Weights of a small mixture-of-experts language model, trained from scratch on English Wikipedia.
Size: width 160, vocabulary 8192.
Experts: 128 experts in each of 11 layers, 64 GELU neurons an expert, 4 picks a token, a softmax router.
Training: a variant of SOAP for the experts, 675M tokens, 5149 steps.
Below are experts of layer 6 (counted from 0) of a mixture-of-experts language model. Rows are named router (the router's row for the expert), up (a neuron's input weights, with its number), down (a neuron's output weights, with its number) and show model dimensions 0-159. Each number is 200 + 30 x the weight over its row's rms, rounded and kept within 0 to 999.
After each expert's rows: a language model's description of what the expert responds to. This comes from a sample of Wikipedia text that the model never trained on.

# expert 50
router,212,261,222,169,215,202,211,185,137,161,218,190,161,182,223,158,148,210,248,256,198,191,204,209,200,256,224,224,281,171,208,222,216,192,160,188,217,219,151,164,209,172,229,146,160,167,185,258,151,210,221,189,171,182,162,218,204,201,245,235,156,188,188,159,241,208,192,220,214,218,212,223,168,210,206,200,206,185,254,240,189,266,158,208,220,241,193,240,214,208,215,268,141,194,203,160,182,174,195,251,180,218,173,203,229,203,229,245,167,239,216,187,208,193,199,184,200,165,187,217,162,173,225,187,167,165,210,213,230,237,227,236,214,232,189,163,223,188,200,154,201,239,180,214,230,158,180,219,195,240,196,233,177,203,194,125,225,173,148,202
up0,188,177,229,296,211,242,187,245,164,223,252,233,201,181,185,176,214,204,223,132,140,154,204,171,221,215,218,200,170,215,146,163,171,149,123,143,218,230,167,243,207,178,206,224,177,184,193,199,190,178,201,150,221,187,212,219,179,187,250,210,185,208,194,158,173,247,217,282,181,224,235,218,204,164,185,173,146,152,193,195,221,195,213,188,175,161,236,178,177,198,208,181,202,176,238,168,199,268,203,188,210,202,185,189,235,211,228,212,152,167,202,193,217,205,188,164,182,220,240,202,212,204,240,182,155,260,235,244,189,181,240,209,228,185,170,233,233,163,170,197,265,189,205,236,173,182,191,179,224,208,192,210,245,176,196,197,231,226,223,190
down0,210,171,202,187,185,185,127,221,169,185,154,151,165,163,234,206,179,156,226,251,259,188,202,161,157,205,191,170,270,209,187,176,224,163,190,228,204,224,258,185,197,179,190,207,195,151,238,250,229,178,214,178,167,231,178,249,258,173,209,172,251,169,138,218,234,228,206,196,143,231,205,187,145,204,220,216,163,251,194,170,165,185,203,167,172,239,152,210,214,198,178,187,222,234,148,136,188,240,203,208,197,203,219,221,218,218,197,211,192,192,187,208,219,210,214,163,181,210,225,188,151,230,216,183,220,228,241,223,195,175,200,247,176,234,234,159,240,273,205,208,190,256,184,232,195,188,198,245,189,223,188,233,175,244,204,169,204,193,243,206
What it handles: Mid-word name pieces. Inner and final word pieces of proper names and place names, as in Guadalcanal, Bountiful, Burton, Galen, Ramadan.

# expert 44
router,201,252,266,236,232,247,165,195,221,174,150,233,175,151,218,221,169,194,173,153,248,223,210,233,224,222,168,175,218,277,240,229,222,191,204,236,211,180,203,207,200,185,168,274,234,189,189,211,209,221,176,182,201,256,225,169,184,206,188,248,181,190,201,233,167,231,239,214,205,210,179,168,211,206,158,215,204,208,243,187,209,180,245,174,185,249,175,181,204,210,172,167,153,212,217,128,198,205,164,168,219,125,223,239,198,154,194,218,218,236,229,230,219,207,204,201,211,183,146,185,140,156,197,217,191,241,219,196,183,211,194,190,189,157,209,196,179,242,141,217,221,178,175,191,221,236,178,147,200,170,157,183,190,155,196,147,195,220,175,258
up0,216,169,209,138,205,208,158,228,184,225,261,206,173,209,240,170,184,182,182,174,138,204,268,155,212,208,246,144,198,222,214,271,178,176,237,268,176,233,229,210,213,132,245,158,246,162,203,183,211,243,157,173,173,185,211,233,196,216,213,189,189,213,194,216,181,212,143,219,180,195,229,236,210,169,172,203,213,231,208,171,183,185,150,212,214,269,195,206,196,241,234,209,193,128,194,193,215,204,186,190,184,187,205,199,206,178,175,186,227,223,210,163,251,140,182,223,237,198,216,209,202,136,185,182,248,153,206,225,198,198,201,204,236,167,194,239,183,231,136,153,196,199,175,189,176,229,213,190,186,241,262,244,189,219,209,216,211,195,239,177
down0,160,188,224,154,209,184,179,152,193,184,220,165,164,183,163,202,218,200,196,184,204,241,172,206,212,220,184,206,224,202,188,193,161,158,238,196,210,219,237,179,165,220,198,218,151,269,252,223,208,157,288,244,210,202,237,199,163,235,225,197,221,216,207,178,215,271,180,195,250,219,250,222,220,168,194,236,246,166,205,241,219,194,195,167,191,177,196,157,221,178,255,195,251,129,245,196,164,215,195,221,171,253,153,180,175,162,205,225,225,206,173,215,161,185,244,223,181,164,214,185,129,245,209,166,181,209,204,154,173,164,205,205,201,162,261,229,207,175,209,186,204,195,217,193,186,184,262,207,229,171,241,199,183,187,181,132,202,202,175,216
What it handles: Country codes and separators. Country codes and United in sports result tables (FRA, AUS, RUS, United States), plus pipes, semicolons and opening parentheses between entries.

# expert 29
router,225,243,165,201,209,203,228,174,189,202,217,189,199,224,245,252,215,204,222,183,246,210,205,194,195,227,213,161,235,141,211,205,213,212,169,154,226,185,151,159,218,213,238,187,170,190,234,189,166,172,227,231,164,203,183,202,286,189,201,173,233,214,234,181,242,188,130,207,242,249,185,203,138,205,226,167,212,165,173,216,204,231,209,188,242,179,153,150,234,210,170,200,202,213,173,188,150,203,206,211,239,171,197,152,221,172,191,178,213,172,227,216,267,207,161,162,227,185,193,239,246,157,221,225,219,142,232,155,248,230,232,246,231,220,164,135,208,197,179,215,195,209,183,218,220,177,207,204,201,204,242,189,177,204,187,128,275,176,194,211
up0,219,211,209,136,185,183,246,197,196,229,185,208,212,199,167,201,258,165,212,217,207,198,189,205,266,232,151,192,221,228,214,216,239,204,191,258,175,186,213,171,174,211,163,201,209,248,165,226,161,232,181,225,190,254,211,191,218,186,271,167,195,197,180,169,181,218,271,215,196,186,277,188,189,158,188,195,155,194,254,208,242,222,216,130,172,165,169,194,206,211,198,243,242,197,250,214,217,149,206,228,251,203,225,164,152,236,161,203,184,203,224,118,160,173,212,207,242,243,227,229,144,198,199,177,184,181,184,172,210,242,165,219,197,191,169,189,134,202,223,195,208,192,238,149,171,188,212,204,198,231,196,213,185,155,220,200,184,158,183,178
down0,214,176,197,236,183,190,265,219,168,228,203,176,157,188,141,211,190,130,176,174,185,178,190,189,199,212,235,223,210,197,172,170,157,200,183,182,182,202,177,218,198,237,168,182,187,216,204,214,225,177,160,184,234,189,224,199,238,208,157,162,161,171,155,196,214,186,147,170,179,222,220,188,286,222,174,203,228,241,195,166,181,207,243,179,221,223,218,206,244,198,242,298,250,153,188,216,237,172,196,229,199,217,240,189,203,168,164,226,211,229,187,230,165,179,194,228,247,233,154,214,186,155,237,208,209,157,194,150,255,261,190,224,152,220,222,172,188,216,234,188,234,166,185,206,260,196,213,197,162,273,163,207,168,228,204,193,182,173,214,189
What it handles: Word-start after capital. Second piece of a capitalized word at paragraph or article start, e.g. Pardilhó, Marden, Mellado, Village, Friday.

# expert 43
router,174,189,158,223,225,238,145,187,195,250,149,217,219,242,178,174,202,224,197,193,224,208,129,229,147,228,178,238,202,170,154,220,227,235,197,164,155,247,237,253,217,164,167,169,177,168,188,214,221,192,177,182,200,211,224,198,164,192,220,195,187,168,189,158,253,177,220,155,194,267,192,192,203,116,202,177,232,210,199,226,231,194,199,205,226,208,211,195,219,211,164,191,230,232,178,180,194,226,172,206,174,250,169,155,178,242,225,185,244,206,222,214,130,222,192,247,234,182,175,167,151,242,212,194,212,172,157,213,157,159,225,184,194,219,212,267,204,258,227,245,216,173,165,232,220,189,153,213,249,234,208,207,221,212,231,202,191,239,194,202
up1,165,201,252,160,196,177,183,272,203,181,222,177,187,203,168,203,208,200,147,171,206,204,235,177,196,223,211,196,244,190,239,207,198,225,211,192,234,222,201,203,253,164,261,218,231,170,210,196,182,253,166,218,211,225,193,230,190,207,202,245,176,138,223,220,208,187,118,169,149,191,171,158,222,162,230,197,176,206,157,229,196,195,236,197,140,215,201,232,200,207,219,191,177,199,174,187,207,224,202,254,203,146,227,226,230,186,192,193,187,127,238,235,216,249,143,202,201,172,211,187,210,210,209,219,181,192,222,260,198,194,195,196,171,236,203,133,210,200,197,182,144,233,134,170,170,223,157,166,136,207,244,205,257,195,226,207,162,189,228,143
down1,201,143,166,203,189,177,184,211,195,141,236,167,237,180,223,226,224,218,217,165,191,220,169,182,184,202,237,202,156,172,187,278,264,210,208,237,170,187,223,150,237,197,251,183,218,215,189,216,189,212,196,246,232,205,190,187,225,215,197,230,180,185,136,224,138,223,238,204,184,143,181,168,255,190,149,199,181,216,194,165,197,174,201,165,194,164,180,172,220,238,211,250,257,229,166,226,183,200,187,195,179,213,192,230,157,222,172,210,175,228,214,250,212,199,243,212,177,202,190,192,222,198,208,163,231,254,200,163,179,207,221,194,168,168,188,159,203,160,139,250,188,203,172,213,223,219,226,280,174,202,205,249,237,154,171,150,222,197,184,265
What it handles: Space before numbers. Space tokens before dates, years and figures, after commas, month names or table pipes, e.g. September 13, Earl, 7th.

# expert 60
router,208,247,218,190,242,236,218,189,234,174,195,186,179,182,193,193,182,216,190,208,230,218,223,210,244,213,170,284,221,241,221,208,217,229,177,211,197,207,223,198,211,229,204,281,199,156,175,216,172,148,187,217,183,219,175,237,163,177,210,215,201,198,214,233,185,221,191,216,147,187,175,219,190,183,234,185,231,239,231,249,236,163,251,180,213,219,176,188,208,213,191,256,132,190,229,200,175,193,162,178,190,185,182,195,192,220,226,220,181,230,184,180,243,207,145,179,144,169,197,220,138,235,132,197,202,196,229,191,240,219,214,203,154,178,223,125,171,233,163,186,166,167,147,158,206,244,172,174,250,152,201,184,225,147,207,140,186,196,162,247
up1,210,197,234,237,186,216,183,158,206,197,184,210,191,208,166,226,163,167,184,183,210,198,154,181,228,201,215,218,178,273,183,196,184,167,194,239,159,128,146,138,189,202,169,209,136,156,234,224,223,198,234,108,179,115,215,180,230,208,242,222,251,172,201,218,214,163,204,211,227,232,235,215,175,217,237,196,145,186,188,210,190,191,235,192,221,185,199,223,203,228,185,274,229,162,241,165,173,231,195,207,213,213,175,203,199,242,197,196,166,194,164,223,170,218,168,238,204,209,245,199,197,167,187,252,267,221,202,215,182,198,190,207,199,227,236,238,237,253,201,154,234,219,170,180,170,217,183,243,195,236,181,176,173,167,252,189,237,198,188,184
down1,199,198,191,173,230,169,225,187,181,141,201,238,212,210,228,198,195,192,155,220,165,187,205,242,166,179,164,198,198,182,240,252,220,204,213,171,150,188,196,193,219,250,186,233,236,205,178,167,171,143,182,200,221,237,150,213,184,204,173,171,171,166,202,236,219,168,174,135,162,161,212,254,256,231,220,203,179,238,243,193,198,208,207,198,220,211,203,126,183,258,167,168,224,194,198,224,169,163,171,202,200,236,245,174,202,193,185,224,171,184,207,207,163,172,170,245,213,241,156,183,207,239,265,258,214,190,194,227,222,270,231,245,228,220,231,199,176,176,149,195,258,188,237,205,218,191,151,139,211,229,213,244,195,182,188,219,165,161,186,168
What it handles: Table cell separators. Pipes and semicolons separating numeric cells in sports standings and stats tables, plus units and venue words such as ft, Arena, Avenue.

# expert 0
router,232,272,177,181,173,183,204,223,159,232,226,230,208,164,243,236,244,179,170,197,225,242,159,260,197,254,221,204,165,244,202,203,160,231,231,190,195,221,131,222,185,219,198,160,198,246,180,233,179,217,269,207,165,247,180,197,168,179,165,209,158,181,208,257,229,157,210,124,202,161,192,190,188,215,239,259,197,205,149,180,202,222,233,164,176,221,182,163,213,163,251,194,234,215,236,145,183,181,215,186,182,204,167,213,182,219,169,214,237,197,241,228,155,216,197,182,176,189,211,198,238,205,232,176,145,196,202,220,170,205,210,154,186,168,216,155,265,171,204,180,234,206,203,190,164,246,171,178,189,200,186,228,184,179,187,226,173,177,155,197
up0,187,166,205,245,214,199,174,176,190,262,146,198,197,164,162,186,152,198,218,216,218,198,222,196,170,179,169,192,208,203,201,230,219,205,265,143,184,171,202,177,201,229,276,166,203,257,182,174,187,183,195,154,224,242,206,201,219,195,206,229,205,260,163,198,200,171,200,209,196,247,181,220,218,175,233,167,251,173,191,216,192,194,244,160,246,228,161,234,255,169,213,244,184,263,205,227,192,199,219,205,190,209,239,204,163,132,221,204,197,156,241,198,178,188,150,209,268,160,214,193,158,165,211,179,235,217,171,226,196,199,186,205,168,185,173,232,202,179,137,207,176,216,204,146,191,195,197,173,231,228,189,198,176,140,232,232,196,233,263,270
down0,202,227,151,203,146,216,177,202,169,198,189,204,204,190,248,152,181,183,181,170,173,267,189,231,198,175,202,231,143,192,179,202,240,199,142,255,175,177,182,274,218,194,170,142,216,177,187,234,194,216,157,192,213,245,237,217,150,171,166,208,283,181,194,203,213,164,204,175,211,232,229,198,227,208,187,208,208,248,195,207,220,183,201,225,211,193,200,237,142,177,215,174,232,174,185,244,203,214,152,244,191,210,289,193,174,226,209,166,226,183,197,158,246,271,238,220,136,233,190,192,190,174,164,174,166,169,180,148,222,210,206,193,209,222,182,195,194,218,210,202,223,207,227,180,195,227,198,219,150,199,177,153,196,220,186,165,225,170,168,136
What it handles: Name-initial word pieces. First piece of a capitalized name or word, often after "the" or a comma, such as El, John, Sam, and "el" in elderly.